From a checkpoint of a small mixture-of-experts model trained on Wikipedia: 54.2M parameters, a variant of Muon for the experts.
Below are experts of layer 4 (counted from 0) of a mixture-of-experts language model. Rows are named router (the router's row for the expert), gate (a neuron's input weights, with its number), up (a neuron's input weights, with its number) and show model dimensions 0-159. Each number is 500 + 40 x the weight over its row's rms, rounded and kept within 0 to 999. Numbers have three digits each.
After each expert's rows: "gets" lists some tokens that make up at least twice as much of what it gets as of all text. This comes from a sample of Wikipedia text that the model never trained on. Tokens count by the router's weight.

# expert 230
router:496450494573543454480481527504455409504496559436467490499475524522537431510536531529561491509486563498450521504499465454510436484545470547535443549446513495492480481482476510515453548562501469525551516483474430444466455570519465405502501519504533525463450462543492491430475522587527522496542497465465472503525504425464485536581459519451528489518642468468472485470465516575485478476513441502389501510483519508555413457493438503534507435514467488451475485498535531485535536490482569
gate0:526509485488413472511513535508515415461477583435513514491498532529538464478489432524482572529490555505483522529515451503455515524534539538568530497546549523533465507505514476523471498489514529487546412489441457478474496521579560487500477511469509443492538455462467526433509525502454515606520508535499549567519499523491483522539410490571549531600485506488474393534507497522508498465532493504500577557497540418468576491449557598471500481541475428544511470495447494479470580479470523
up0:521477489494425399501523517486532448425477619505467479460539487597511503454448501474484588504492546525501527540510458483476496553511536509564510494529534482519438504459519497508459527504479529487525429497420508503480492500558535494489493490497497472484532395475453508476550508477478499594544518515510518549508521538509468496572438518528568528633478506484501396522520546518500508493510482450498551555461549460484586502469540589485498454528460472549502474463474473505469554461516572
gate1:495523381474532464488485597518567508551455499503465425490542555509510446555500427501520537523472473499482520484471456444482436484600498519470523459458477487481554486435496462501498512554515522552520536512469492454528500474501556482542433527489466547498436470544490500417492558558432411458427564499519520492529574491452521500515495551494559485487489534505576452499491536496476440514562388520492485523575431506490511487460499548499511429462517446500458540508506515567491506497522467
up1:464467451520483466502472561525503464509517558504437472554539515490504497528445485530529511480443426475504522496483429508506444479542525517528435499452413467562526501504548437433493504567494462548484574456404497478537557456452489460539472518477435551491518490549544520447539569530499481493476564517532444458495559444448479481571506554543536482478540534481604496511468504500489451461528399517484543546534504526550529480478460549460481386471480504507481555501515517546429456515488461
gate2:500500449546431518484481451501421567601528501564489494456501469562545439501472411444506436512476550482516641503491494553512543500517500461479550479498508515547440521486460466536526497521435519583478454507523495501506562524468552489507461544481529480518467512517537482427544493519419484443439455439399463501462470519523485507508541506476504423477493494517541510429492514522479462458504509544495500459509465497517511560418510496533556456483445513531507513429461473413472545489514562
up2:518450472508517543481479471517403574568482488447473429498487484484515454519483453461513423528458576457470592545491465576554536474451495493544513538445489490598526516514511429501543491532447461591464506491513512541526569562410506464540460535485494539529543418521517442466558475479467535435444494485470524471544513463526500529547491560470525444474557538494485512468486468507447507448502509513491564512464515425521489516436455430504526475474461529563505475494509519419472514515520456
gets: " a", "'s", " the", " his", " their", " its"

# expert 80
router:475422464496551505421537450449497477543489558470469517438510475452470452491510534528531445476480498501560441495561479471617534422499483475427498457453529486504421587549555423470468472489525484495560527472611500444458457501478526455502530545468507536475499507520493519463526481498521533457535559479500476550433508440497515520560432482481559510519472464508506467462465592523491480425483460498451517541458446529534450508487444561535485455456514504500470457532515575546542491523521505
gate0:443445477511480549434548523477512484517573441506537533479541471523502431456536549467526465493562488529499516509517521540502533426444537481485435474490523476533409522499487446511519449494499515471496534510512530542434513536478485484466492533444566563449481427530472544479563524480570582540504458544502599476402462472559500506523467502561562533500502414534491503519550518499485419434564508514570535534527488517529454505430437507553465465436549576537516485490551454511504487501485492
up0:457505481474518581479553503481556489434549444490532571513579491513510466527495493450540390470534420557463461536492491534475515440500530513521492489509506529472405511531481422499516444496506460518489568517462536537468477511505480474509478513472511547511479485531548535481527487494599578513528523577463596512387431470573479471515469527524533522496506399514551503529512544507501478443533508552545519543513480500448474494412441550533470483418503528538532466473549500449519498533502486
gate1:551486543594559515480509466512522524538469532466459510467481474431525508568498451482532471508401479575503436492501511430523489490455416494480431486490469517499412503465514442546464476537556590468554476548504496424463480545457538519455500447545542509453528551541421526490505484525538522494576538536478559551446537524471526475447521484402493555506498492443442464495514564610545537492477512520471477535496475478535452521523457504526547498438503468550462532538472493555482481509492503
up1:526505543518554486442475515552510507488488497553506501452466464386476430496506482522523424472448459550479476583508435404480468461468403498557437447452467485426416531555504447528490489481549524529498436557508494545483496500475510526541455490460488508459482573550475542520513483456524526498616489510496547514497532427425530513460483496477513585539489502482485466528484553550493553487572490487400478505504447496489420538492430499487489507459518546495552519506483488508490484544540488
gate2:470527525522458456474442460462462483477549504524472461492524522461502478478527537450517466575550462580496471543498501511512493478526559454500600492571487569488438576464474472457485517521491514502594541403477588448486523499489454477461556436526485493506450560501499607539488460623516525473466517484484522502446521475489496538511419532540493527547519487489511506561484466476467521537450523471521578461428509455562499448527481490532503471474512507499488478532528587548583516450472496
up2:463475535431477485462454490421462488458546581488484497510484505486475499457535532480512501550581461596537501513468469483486469475509532423476549426506497546496465583470447496514493476502466537537561582477506568454460516504461495498455513472510514488493487539478468574514554475558518472497463509495544543513440507446505572561493413521512520577552532511508510507575478494501459495479466546488507596414436472430560491497534555503529501497533522506496470445551519547536596542506587532
gets: " was", " is", " were", " are", " be", " had"

# expert 5
router:395411451488522472503552432446549506496478491494513487444423592497509500487483462473527543543441538591533515518549480505562476455509455534441532533473467493491474480516521446549520516550511468489533464485558493469465398494494547421523530478377540517515484517476439422486497518497575486514556508467472439514474548456567481496602430468454550506470533496473478549474582530443496471495494529478451548524453517536521470473484490521517534517507478470497488491561506490514510524526550552
gate0:464499473475555486560502528546545534511487525543490460526435405498475463497498483410512512468542526496448435467487424491571535446529513540502526498471530567473517474508466469497460481537481499506496561444498526484508557523557456520501527491593568529513451457481576475456421495499503431479583591512490408492564542435491533446515491548459498510468512510491515480511472495540509470443495423543549559594533542526513523484522475538543504520474491443530524557565550526498538548536466427
up0:455496500455546494533482511472580555507563551589513502555445465505495474505474493455508560522518478502531465503479421459524479481504440580467510459501540531481481562522475407488422441511469553583512456526471487501517554502534509428550571482502532545534512469499574494514450437489504519472574498484474419515538550473515423501501504540461524551528542479501502469485550501563486477456537358483562546554563496528532479460465508509512562480440457495504541489587503495505501485474484461
gate1:443457469486509484486541486522479533515421574611479503487514489507432458466535428463492579495568446516554498470513496519528585508506437492408526535532507455472616460513537506532527471464508518480512474545523493531573519422529527511516461440454624464483539446517445436509450543510451507528470460513462509549458540478484471540582486536476526505520457502520552546541542527458523453556546489492466504445444507485494454515485496439523466467469458551451513502521491514555494517545472528
up1:462478497500524566495597482489463514554409562577434510490499489496405470528509450436505586535556504518531568513513478493521534541490440533413531557486503402488523481500545502563566446454535547469460517524511491530520540455507514474502453423490594481529556457521484473532455512511469501540482486473449512560479538467506461556514507519525542508514433517520492496558548523490563464498518535502506516484423497474534448494542479498523442498473474542397551550492503503516467510527420570
gate2:486488510452484604433440523477464459520537453509497438471554434459455463493558411555531496605479612482491554453466518503489501442491459528455517534534530542496505448556468583528449527576462506477497517484473469516525458452591516492510411513464536513469440480523527541508523508540510467561517523493539500506486476460554494525555515505499478469482561522467600516515468481518489410468518464495445555533473457504536460465542507455499607531498505477477525491436510456489501491467508521
up2:501511522486509552447538490485480510502544462440531470500497512466467497487575461614509496595496530555505547467440530520512519487537441511423472518438530562529491517506458513557528536523482552561480475448499480482513404493479465518506511539527544511450467538569514512515502458481557482562467459516516593483516431384511490563516486478455474494451499514467530477454459532520458501416543495490440554549544439501592432477467490463485539499515533490407534517490512508457488458479568568
gets: "ing", "ed", "ated", " made", "ating", " played"

# expert 170
router:434502471527488485530503477488511458496412587499489448467462539581501477475529596471580501474471560538516508473520537473547497475536511484505477584499438520442487563438512397457457511509530497529551454425569450473500433515524516464411388457487540494527461522493509514456520531504476502474526571523517476502565534520534426473496521500444513487542535452448499466446501503523472474528440499449492577521474487465527413470513457453534573452503430501510472510528528508516506548478473500
gate0:510529474425502475560492516488584444505506436526489487494490501475532534500579450427493478441538518517523421417515510482455536488473449504465528504560495448526491569558508504486498466478458491459488498502482489396512462501532461510484509473444436523524413408498485519528442561523517495461537471561503445509448534508509501493523562502567507505590558483436603451531499541520476499509449427515447519506411476499498495513502463435511497487447506454518545505501442464472594508573542527
up0:482531479512460422562537509473531466518525463490431503451483498501510511529529446388471495497461530534502451575510453508480552529518485496504550514489551496502502516554470512491575488465519498465500499526475516499491468515487485596418516509435472444515433425511487488570483524495487408410497466561481568504566463500428493496504444520534488466600499461505467487535494540534490527459573508511443475461485498480527524492487457500503500459425485531576511474425555457449634501559465533
gate1:517437490466488513539555502524534492547477532528513457517483538511552477501532453489484613513467478481511479506482492553498474444446490570484500516553448500476508542522545490503465501502499458530546427460554586450472510386481495485490571476459515486475490479463447506522527473528454485482530503525488528525468517544496518509516504508473476514583470428471443461458558486443517507578526454508496505532502559504581453450511483495624513575494434497613566508536445518525430419496571452
up1:465443526485493515517574479517505536557499537538494492515470542537568444537503495484486577542484464457508541476506504543485505467437503545480519526585477509467472545526570513475507516515551467578524485413557526472469529458533504540470569488450505460479495464479487501489530497496423534476542518543480467525520508521508516517516481510446504553616491474454524496440548488448474544561545399506485521502460613525592442455502456471609560575494453537573509489500484527495429493484503448
gate2:500474470526556509480505481467496572469554551509499482483505502505501424473498496482471518437521458475475532489623437503587512462481393461526462507468510481548508523517536506476464458464498506514549575533545426465516441528486470461483459420528447526381508452528522480516539505515475493530463447451506496449528498541495488555548493523353566515484495555437502481531507527472472470489508582562511484492448496460535485504541411459484476483533530509428520475545445518572520527490485510
up2:497485502483453580479505504514493477526506551467512470441519501526524538456562468504517487479505547508493542497549544497532494338549523544463536551524520460533516437484474553500473495498457499439493414509483501577512527529513572465525429461514473468504477551568470446492484504561514411494483418530478493551499484579569494512531471583536493424547518513514537535565443483545562487514440539485579512510499450459445480510509482559406505521470484512554559506559478501461499470523516534
gets: " T", " L", " D", " M", " G", " W"

# expert 254
router:461489461498508511495512456524531435490422564486532481453442532542440473532550576497586500460493581544499538471475553472556489473544487494482497555452429504444509543459550396431466518480518504533489463467570445491492431512494578467483474519508492491511478498537496541476495582474533472495513536473522467471618465491574516519542534418392511538520543456435502506512495500499464463533518461474470566487511485501517403423510451511564559482513508459500461515523512504479469537471485493
gate0:584463478494563489475478575511476510414399557476499497494533527489469491492514503516467531443419501502447524441440525590491471473526606456521480481432518533458462439457522453511458548508556481497477528470496523529464510476529545463480471425551494526576525532525520510384577504487542527508398492546535487495523424386508469492554475414479495527518514494534479502497517522498461532507454444536488492475525470540495442470555501527462517507506408487511453492497487462491513511502508535
up0:591460461522552524445469537504483482428395574437477497504521553487485530474538485517494525431404486501458536411470499568501459489542555505542508496440498560452457493487500441516464574486539489501527542414490516528472507467534564460504469415544493541556540527513504498404568547511526509483391461552520489540515459392543499503508505434511475554527508482534475487499517523514441517496449491526497518479473513520468427462554458496470490448507450508525419509512495488493497512520481525
gate1:500461473485591544508597479501559484501513540486504454551509575482489539475544501457437569500495551506539501467506484534479479518458578553516592565424460482536461504484457411456496505423485499547479480533488494495461385470535580522481474503567485542554462493495497461469486519471537535461483570452532514523497506519546505546476566501464424527483548478516485448515453527456530474471511491421490466434524483568560487456458504551524431528435520485513441528444451538452505490508517521
up1:528471486496599606465551386490484519468570542529548474471526569459481563472542517477441515497506538501538495440508466546495462543493545530519522567449420512496474495499482407473528503418494539521456437480493462514398456423519537492518514530610496474575472497487492471527493489515514507508443556455540561525524499559521468548488524518482456548490517491479466470477491520472493454514496507421515453467544485589545483420464496488516476480427543519500468495484456492486503482506432532
gate2:471401487523576478525518517522596505515440508438513518501446445529462482519533553487609511491482514526506524519502499534520531477536461481431531491539460576533489558533493480537531478495560563490493469502479497461459449485492471463444524509419551461440465421426475539475481533408630495557536505525526573459568551534532512522533480503484467513526541502521513563550505485483480558551522446492518527485544513438546466438495470516511558514512459491438447455531532512512491458520530442
up2:486461479502557505552545480563594526500467528430492514509463397499514543522578532472557501463484535517475561498511478555523480458536484505476540505529462555498479561516485495495543474487541567523471445517521570475483401470536481482455501484431523482445441432439445516478494494418621475581584452496508563461599572545487527500537478523438470518539552485517477553468457542504539547509497503501549514490491521464537474451461465539500543478477460510464473486513506514505487440518528466
gets: " K", " P", " S", " B", " R", " M"

# expert 1
router:444482438528498522487527492523483467492418581479478471420497560526491467511522562434586497505439586504556510470512519482572497482527500497503465599473475503431497582484549378473448512509531529465526448483580492469503437565544483488445424463474511487524477479523512518496550574512552510451507549515539448484529524496551409488556495450475503500536522444455482473496540515517420495523458507512489554498456500530506432433502428491555527453530465504507468482559502515479472522491499545
gate0:515448447509498501549457540503510490472454472525474508441506494511515582521466494461507500530506478493478455530496545520471504471515526496542546545480529541459481503380516494564533490461585436399557488492470508531497438540555445502542422510478534406605479432440531473523609478503554483493568540503474450504471498520495527527558426566538491571450506512531530423516558510500476487474531535523477491488399450531544502433458521489526478508452448493539474526453498548498494470521495497
up0:527437440503504480561455554551537507552417480537442504442515498506508509522480509446523478525504513473509490545503531535515540484497527530579549573470522469437482495425523515536490471496582495467539452498479508471500429503565454514504466494485572407581472408445526454564636528485537481502528506508472434531491504515495513487551472512487469502449488467463494522516580479508475478504547500530486535476435429494562468414439523471579528494458471506495498515464513598458484442471504477
gate1:485455525498504577470532523447487464536483448492482425532504553538535461513526452537536513478527563490502486499512551538505497511576576478440491513493478495498512533517490504438497446525539525511501552484437432523491489514553522506500446555510466412501505514468473529368518566493497453569526445516498484503482445499618484507549453489399507437499455551504513520551523485556425511536498514512478499559458461486414466503486539434545619465486517538517543506568531495522546509461447509
up1:509557522491456573520541462479559457589535502476527506489525476501545479556501384548487514548506569484470532565503537529474466504484607483458461531515573497525539487523492469513522394533507511546457537513511519495486514599537476528461537490508471487525532446455581470387491535510520496519491460496463500494470529541563481487598489553489466479493450473573464499455537512554426509502404527546487507550481487478449502542504482470501584448509461514480592492551529515524521510500506503
gate2:462472468524551535547501598501465508506500522500535508493503499550499479618444546516544503510536570452526483468478483489613525507483496534508515583523495493512444530428491459503502473522470546474420462597487493482515516490418514464561517514518454524478447486488520495521578514496567470412496499468461537471545530484531447558526475540514543473482507493507407475458456502528443415550463499512515551515536484501543449516491458560536477497599487489462505479553470557458391480507480462
up2:427469480462510495477532604535482497546486511531529530485490490531455493574478576472552498538524572474515471557556482442559567486486469494501468533509484408477508521505507452506470443492472538513464461610482514503552489570463502507467544540535441496469473478511543514520507544502564483406525458471490505465531530559463463551541475518532467506491542475480488490485459499523378414547529484496554505427471585500557467505512458556548509450564525561510414503499494539475456560488519470
gets: " L", " W", " H", " G", " T", " K"

# expert 92
router:485437394534515493500514507502517404579407517517432466523579445482443491515537484484507456460493525510539462459548515504571565387542452548450503490500503544489496567523538446479504488505522518501552439480580445474471431478486522471508470528460531558510423466498483481479489488498501549462473553501491482557465522469503471565564426438484529507538490484536503423494477504519440489427443441510432524547470476519481449470458424524555501484503533445482485505480514581512482514485485518
gate0:472460506498517473509525500475483480527429446540456533534548454479495442489576499514504482555479538472521501606552488493522527385519462491531554491519475503572447522580536501500596510551442532448430507467462467497493498501455494432515491532455545529497466494496531455533469489462503499462511475565566483523405590520511530491475384489478567476469542468493472478498577497497427516436450463490487504580446512474438531494466455487477532556522442523536496524482524495505443558479474550
up0:481517468420443530496504508395486450475426430572431502412560477527488510454500521565481533546447513460517568501520532512530518497504540530559522518462440490481483521530500529489547516522459502448482509482583551454508539526421484476535428526512533522461464518435497501483470466510576588528443556532516474522509491571469530469519429474533506547442538532579461460495496522564426531491527481504511520521475506518465442477532445408506514494501499541471460544416504544469461461466445496
gate1:522445429460569490555495511534492457544455467493458560459526475478482574520546467565488519482488506588505420503436492500491528418513387544475516487508477565552508464533512442491511479520494516521444471556513530510539474481562466494519488519471485508540488490473528430495438600491480506445454515524492551524465506498463481485526401415488548498510504485513489503445414491434477456505499549500495450483497532481485481509484460547501519411562497461554413466511468546492592589459507508
up1:538468445449586480528517529572529467569464470489443571468540494506502568469558453577475520472498534582499432504447502493514524419528414559513516469471487537542472484565521445495498504527487502502467470532531540512550505473531513507546471520481485527571533507509495454506466582455487468444428504501471571510492505525513545469541451439484534508478535468481486489478467465487505467481555557611499473478541553472515468519430462604493525433448460412521442462485476510504572509483499545
gate2:536525493509487560544547477491455447455519500542523499391481519561437546510517499528528517492433575573452537516483527521535523426487565519441485500494521589495491494514522526502434483499555561481508482436519530487535445502469471484515485600542441516485456529554465485380565529556489500515471492549512492517535487525454523519494518531515458514541496445555495591452470575490445503516416502506488508543512458467464530442513493476465547529526452419515438553402537480454501511519478516
up2:562544495474516549487587493492462467472536501524483530425489531539493524466512475519461509493469586513458517491466486519494494439473572549486486502588498573479504479539529545479409480494554542532540491402485508485546465517457481504503509570493387466552487520520458467390545568488440493499489463532508484529536493549531546493489550503513477505529502453544546526417491543498424522541472493477499478564539513457528503434527496503481537507503497396538469577419504511440533583450530491
gets: " was", " is", " were", " had", " has", " are"

# expert 116
router:481438412494518453462459423485454429528456547440544460462471515532507469495519500505512492503461535568550473450545507489549465459520501517399487511551512531462545439510534443462527518546531473545569462488587498453456463534477502462512490458437522483480467508494456459443466585578517486507517528479508485481460547480582462538582501455482478455524471488497510464474565537432520465509495508498427534534494496485464473457433456480564545553475525469429402438491487555497549515546508504
gate0:480466474458476531561544423497481487540503558468436521492522455479434531423524501549483527505471526499485434470481471493471532498531516484553456545401471509559551466452518542468507509499546483538500565480517549481489554439510482448545552419565457478422546469501438543569520544556544424426458610490546468488511540510487506519544536486496509487514495519450447486534430523461550484472473511486479518531447512466476504449567410554494475425514503513503422467524495455429523513508471491
up0:481468496430541489556526445472472517567495584452488522481512429480448541465505434560546437494499528492555450489493503453473475504502554450498497536449522454521520485459503508482544472476507477545514546458581545467542568476504507488601524509538477532466574464512482579555472511519545445512469557456583493454507564485524492531544521553475466494523474505411451561510482483481494510492515500496496551535419582498509491458537444574491495433514608567488468486493568490452484515488554458
gate1:515514537486477534484544544546476493500553484497441484467458527457480507441536543541450564495534529475441557476545451514574532475488550498551539459432486493509528518537441460447451536520480448551520497458456421452466501516526514512435572526568425460424555475477485495507519527523497557503503485596483407501491451507466529498458553486540486528472550538514571447520426507502486448536531499501602447554439468494531567532520503526494435443565497433500531522506522546470499535430496485
up1:567495560491488500397549532505465500490451459530506468506465548409534479414491450471430523541509493520468587502590499581552557476481529498484475495459485500480545466559469505501494483487479479490542435547530503486487538544540502524421517479502500468502525517492462435464491524534471545550524537514525444515416483489487481489464521505574566420400526482552569537510449473478515453552555529517500467518453495531433482530508490438487408535550522485420542478529529536469456501477503426
gate2:482480463498510430538496466460470572418499480458432522511540530554509535464493550508484512466485521542497455461526566494499498556523490512461456504515525536474547488438502566423513602493501434532542425522476544405516487505529430518495478484443499444428563454459476510529401548549485540487469471610559490419486468543548446518522552496520432564518527469507542491479503489444494442562479499473511489489505510564525532454446468498495540506502475571469485530449498552522455442513488516
up2:459485482480449503523531462472542564420487537495531485483488584516506600477445472501434523480466454525461509539537521425573441542461499490372495466480532510502551456518531530477487552474485475511562475481515551429435447474440465494514497425494524545468500560503435493519444526524498459515550555523484462543459552484475501464561504467506497473481508486489499466523545483468532436575453441520485580454555476527528541485444432488457498564513525573480522514481487536520422460567469536
gets: " was", "ed", " were", " had", " used", " been"

# expert 56
router:510423465454540493503562461438502445498439571392474506520423520544470505468502502451550515456497506521532490481573563474569505458496479552492496453494526517488417520473538484515422488562529444487511425481537554486505504491454566426490480484459532597484529495520467480488499525503547526476488473536446488496488473458503480511542484442439451550485516412478491482527548486533487494518498528544475585481459480521532415487477469476483546484513461477530538473559540642468517582514497520
gate0:518413468606479526503523530511512495497501501458473501492550552504505492496444487543506406537428489557536461453537532460548518491602462480521494484515525531463500524515457497525554522492560494451553497486488498543513530462457471485455450522488528508486464497484448516500525542545565533497458505530452539453520457533469443485484508466476488548578507474442476507452476527448525547466598460416505513549466476401439410419454441440520595528461495463487530478513508510494563421480532529
up0:538489453601538483515575493475471481514455502537470501472525482503503483482500533453535516583537407557542435439505476481592498496572504463482484491541547567476471532487451498514478556423566490508556440533548494521498505542503494477441522488494537496510468474480433472507541459511578452468435467481478536489556488485471475474507477515435459523531526481523421498457454478512579558535580461455538493506500514482482482464451482500540501572478497541583543459573512595511518503538597465
gate1:600494549548520524495462465536527422534525492492464465495478456496509433483517435470438516514544512459509545525504480577468467536506493471544531543528476492494462508538510453470491479490537455444500431535473544484480480476469545545430468470439550515584577550530498570584465534488458480517458452445524490510557454523482510511542475465468522531548467494443522488467531436467529514470513460494529539526423561472542525444551563447563508444511493417537578531509528599565543468508476540
up1:586491512543557568476439479472502416542523505451430451483491458476487460504530463476480522499522516457513499494504406570468462505516478462560525510535497544503491545511500464470483470485508482455500388517496514451477469450461551507414475476479518540569556530526481573567481524471428501505452471458527501537509480509492490521528480456469553514544460484445490507514509451450500508465523456493526547533427578493505532476528537487559487426513508414529581541497508658557537494528509522
gate2:533471457502557472520499493440490532413449516485498498507459575490493523474577454508577493505481490515596492465501470518534462537523441500501558450517498537507494551499497499441487480555453441534462465499476520487502499534482534429516478477424523477424445464472502489566502439463589607557447512523499485410430473542507468542473469459526462492509462538437573489479488520477474481562451512490494524632495531444447540546525453470561547472500551467472454486557519500499503507509546537
up2:498488501502479456524474526510532434541489494430508582527517499457463512470499561523456505523466448537478588491512515467523553555501532489501438605532559536491489482477426494540599543506579536527497508490544532489456485457509429525525565551507520562547534470488442446443478507509510427502546445478529465472530507509500485526524552553430488543455465456550482460504548512458527529495518482458447469422534525538551424471417531504463420523421491495523560479488545587474460491538492522
gets: " to", " as", " for", " that", " which", " would"

# expert 163
router:493474490543515493509468507515432414473474590463466434452483505558553398552542463589539480510458567524495495493521481468499442519536423490525459502428474538490524478458496465515476469569503508450507499489547426503473411505560503435523476513519544508455461491504539501445507549549513516506552492509528453490534502450491529492530449492470548542481564452512451514473496590591482481469503492490402536560488514492522418493510486544556539454466474448433413481510523465485533466535492549
gate0:509464506548547501454503473431484523431500518486508456523441523498483493495504457491509503395491461507455504558534483475541519518401442452500455452489451525473576451443495548560589461529481480453484568527515476517470497495454417428496475447491519511509435518447534483493575520575421555502458485464523541501469432482495419513545444515469543494555530481413458458472489521539475463547452488418503550527445490431450472508558508427499535544502490493476525432488493521471555502509513509
up0:493462529541518462489509522513541487445493494447470521424454423491491497472503512445534542487494432568551548455529485403506467467466448469551441523485503464518524453529519534563542491475450483477526530614515457502450534533454507483506458423505446513469443541549527490561589460602447496523504476435600555440481514502487453513563544487488581536515512501424452521483454514533559488544461437498454437472468532482475508466511466440488501478506500488443502432504493534524477540489480493
gate1:582522538570383492485518508505438450472473592564542504462520439512517488475522509533478573475451542542488513514497492485480427527545509545486442497536463510523524557502489463446544462422511453461459459505497475504533445487538503461472468442509500584596440529514450487546562468534492547551494391471514450492590529539509455481489518553486569549521469497511466464495504536548544574528492476486496467495530496490546479474528469531408505504535457458461562449541514521504512445500468518
up1:518508535576411503467498530523494433465503616508508517455510466537500501461546459530508546484460522530482503532481425507500423511564494497503461484508481539503520554476499425476513454429505495474504434458529458564545439446518522478501466489538491520602471552561454473474565525555486517589522455491527469483598511533449456511503483558508520543494491477539446517448520577546557598469527516494499460504506542480535537481497518524386552488498463474459544434535506483505563464521497526
gate2:445472546519568551466486529454540458493488411463495436433545395493505427580522527480537526466498462489528496436494465474496444471480454550401559477468518554559570447538517497463432471624494464505510516570578511566509498560499533489475477533460498484476485493514579526532466535499541507408485558541531418500494513472520491538442518495457475486494525539519533487459467501592511502517489493446505506464507487423516507528509591469436540488528493495459496505505509494504473514508512521
up2:506499547486571547479448476481525461474529444446492439458600459480487442588524554499511542499515492492555459485498342489498404467489442565423550481507496501622554459518485492481468462589501457476477510559516503543504484515521583487434480506483535542498475515480584521496489477431540511438470509481526435496478507481499512521478468499485476517502537482562494534445499483609514519524460496462514500498518524436536531551503575520470545511466486520486487521474479464498511475497446538
gets: " the", " his", " a", "'s", " their", " its"

# expert 137
router:474439435547554488519466474472480466529469541497538441484486505525458479529478495479540472540415488523511510479612483467508469512508465496422492472500410526440515493508530399503526501521519434480582433503638528433457463521482498444489483463385566538466432519482472438493496515544529467510525493493509475523501510503539508526538484487490543523485588454477546452487535548465523425544474495473455536521500479523449495459498501482571554546498519509451437480486491562557547510570505478
gate0:519495516490467533549472435443502453508503519521493455460530521515462473459476474512543548534465429443484561488520464469470475532493497519444489480529404501526508470489514402508489510534583498450518480516487516550532601625472507498452445471456523594500468557529501463446528491460560514467533523516416569477465485536482593538530481451447534487551498488494518462502513547469538530525509521536463473497590476448584497524476513431526525518426539505544480525567510555533477441547470475
up0:529508522533510574568490525459543456578515528630475475484574489492509473504534512473563541535510462483413572539559489457461441487508492523509495500482466506488488504528504466540515480519510515454516473534531507539524588566429506444490447480465511632474505518552494456498469383458514479456497498513459565507453536545458548509462485517483595547555497470509517480469500551546506490498541519513486468528527524459454508534509460486514440572469584507550525473553491507476425463516456453
gate1:489501453516534500533487545442540478522547534506502424511555488504414462505565464497514446500536456446479500502511431430449439481478541586514488432447484533505551505529438468577462523477501481528509484502586505513500446559451423457561553495479474515439526469493564472445467453483501486502479449538562482537497533458504483556555510429551457557500483448483530482446537544459537417468568472511465581519503558505502503493526517487544477409529441463512474518570442504513528525511535444
up1:507533475545497500486509485469569513467597538478504439478535515514416459525556434395523437516485441412467462525488457452441438478510514531530482448428488547500603514568484491571438509478468530492505498479610509512495441499528430459557507503518494508434544492517537478416507444524484479503514464535572459563551528461471445559543485483472482510511472453491509495474545527499509463479531460495460544487451507522475480527532540474560486470510487518509535498619437496506519507533542483
gate2:500501507540455530522489501562432531512530549504515478486552529453517488457487460516468379520523518465498505460602548537450589514451565464527520472583431467490419439468493538451549487483519417504523506473466484481535470467524493535466603508529483523444494498458515508514511464555567510473472516473566429519464438493486517541477543540492524512492555482434567487513504467536409452487517519486510563530513444521483495462493464466477505488526605491472452543442524472463493537592524527
up2:559511506512465575509513550528545529577488571527509498483597608439517543499476455541475480604526523466444552479506491562409504542491569498533562473550477406523415455463479524440549513519512517481491526481457506462491472422503478513410543454535553457534516521474455492509504469554538480478493518526507474536493499485541482450478528556443563517512515489423593506546499494514475468487515448544554516477490471524518473505464477490489469515567491491507453520487555490503449552590532506
gets: "ed", "ing", "ated", " made", " played", " released"

# expert 190
router:488451504566530506483515492506435394479505524434424437486519508514521461523519535540531499513506590510457485500564480483524485478475498540530432523483509511460498527459482525459454534534512489496492524503509438454442453566537459425469513488440506552446413466484500509527511505549544544499576487511463492531475499427575479530572467459455546505513589418511475490473508538502489455492503452465476520499478511481567412453482393466567506470508472489476395457541545559519520504540495567
gate0:536511538507470469537456516528519465542550585456503545559508534572569511499517494499497484494524508499503447504397459463439514477545546475460465495566510548451528519463542539416487548541547487521487571494515463513511540518505514523512496482498504559452543518455635499561504483482512455452514449569492448514449482525561487476400520527438528586573508443469497460523524510508517410573517459465440497527466483516504532487556536534498496478515488497469461437496482562593498491495511565
up0:527520523513489480508459495543538468502551530456502518583523532601584520499513512528514470487528490511490452528464459512430490494545546504489502494556487544474517530478541548435498561519557447533460561519498482456454526544484508499519455482462524563462531503438627505602509461531517480447462441527490482480474462508555481485419527485452542553579520442459491482519511457539551394574456482459472496523462464491521506511544532542499488459530478460454475391493478586549468521511506550
gate1:475473519495419519540440457494464557508502545580514474488527605526486441504473513647497502545515458555464492473510503487472592483501496562451466518510495447476483466519493440537521462519546548513521539504525478545474522498431471458532442555467553498504513491515480521578516512509557506470485469503449532489565503468532522518458545491501619501553568464510499489454503510412503489523582502541541522536498505513572485445540489456547513564552389449531467520532488548516516538484473492
up1:478448493488436533496506536503522529504502498537472503490524556523416449541500522553518514603507544515411479492454549486434506488507549523455454501504520445475487457541496511534486526498565615463516609483545506536489475528406488487501468579470525504484444433541451475539490556527500524523509480519434557541511496479534517524480570455457586568500522507472483508476466513384549521530522485540534475526510488502595473468526452465517539543563409507482493485541497555559515530479526520
gate2:530525564568506520466501443422482513516501545521418484496504463473486494483504428483490433530519526484470466504520448518556527478485529472482379479514463474425479481456535503461492500426470485502515529496490511457479508531506502486426475479509505465495402510546518496499558511509512528550497554443405510478498507414459505442467556529469606533512429482556479486416490551613544539482546532490490480505480515522478532515492489452447566483405488466511491480550484521392554474530538512
up2:529521528523431444442520447463475491500528562459434466540446493503530426453510495574463498472541511539457498487501466459470496509538504501522441517505527445433518480434499520448455503433449467533516522466460514510465500528476517478438477480551540515519484507538524506479562494482517470554475541495415456488525475432501516482504551509552570562522504418573476440464507544572552549517550521484471520584500545552510516482483541431437553488405478440483487505551514500418550482544517610
gets: " the", " The", "'s", " his", "The", " its"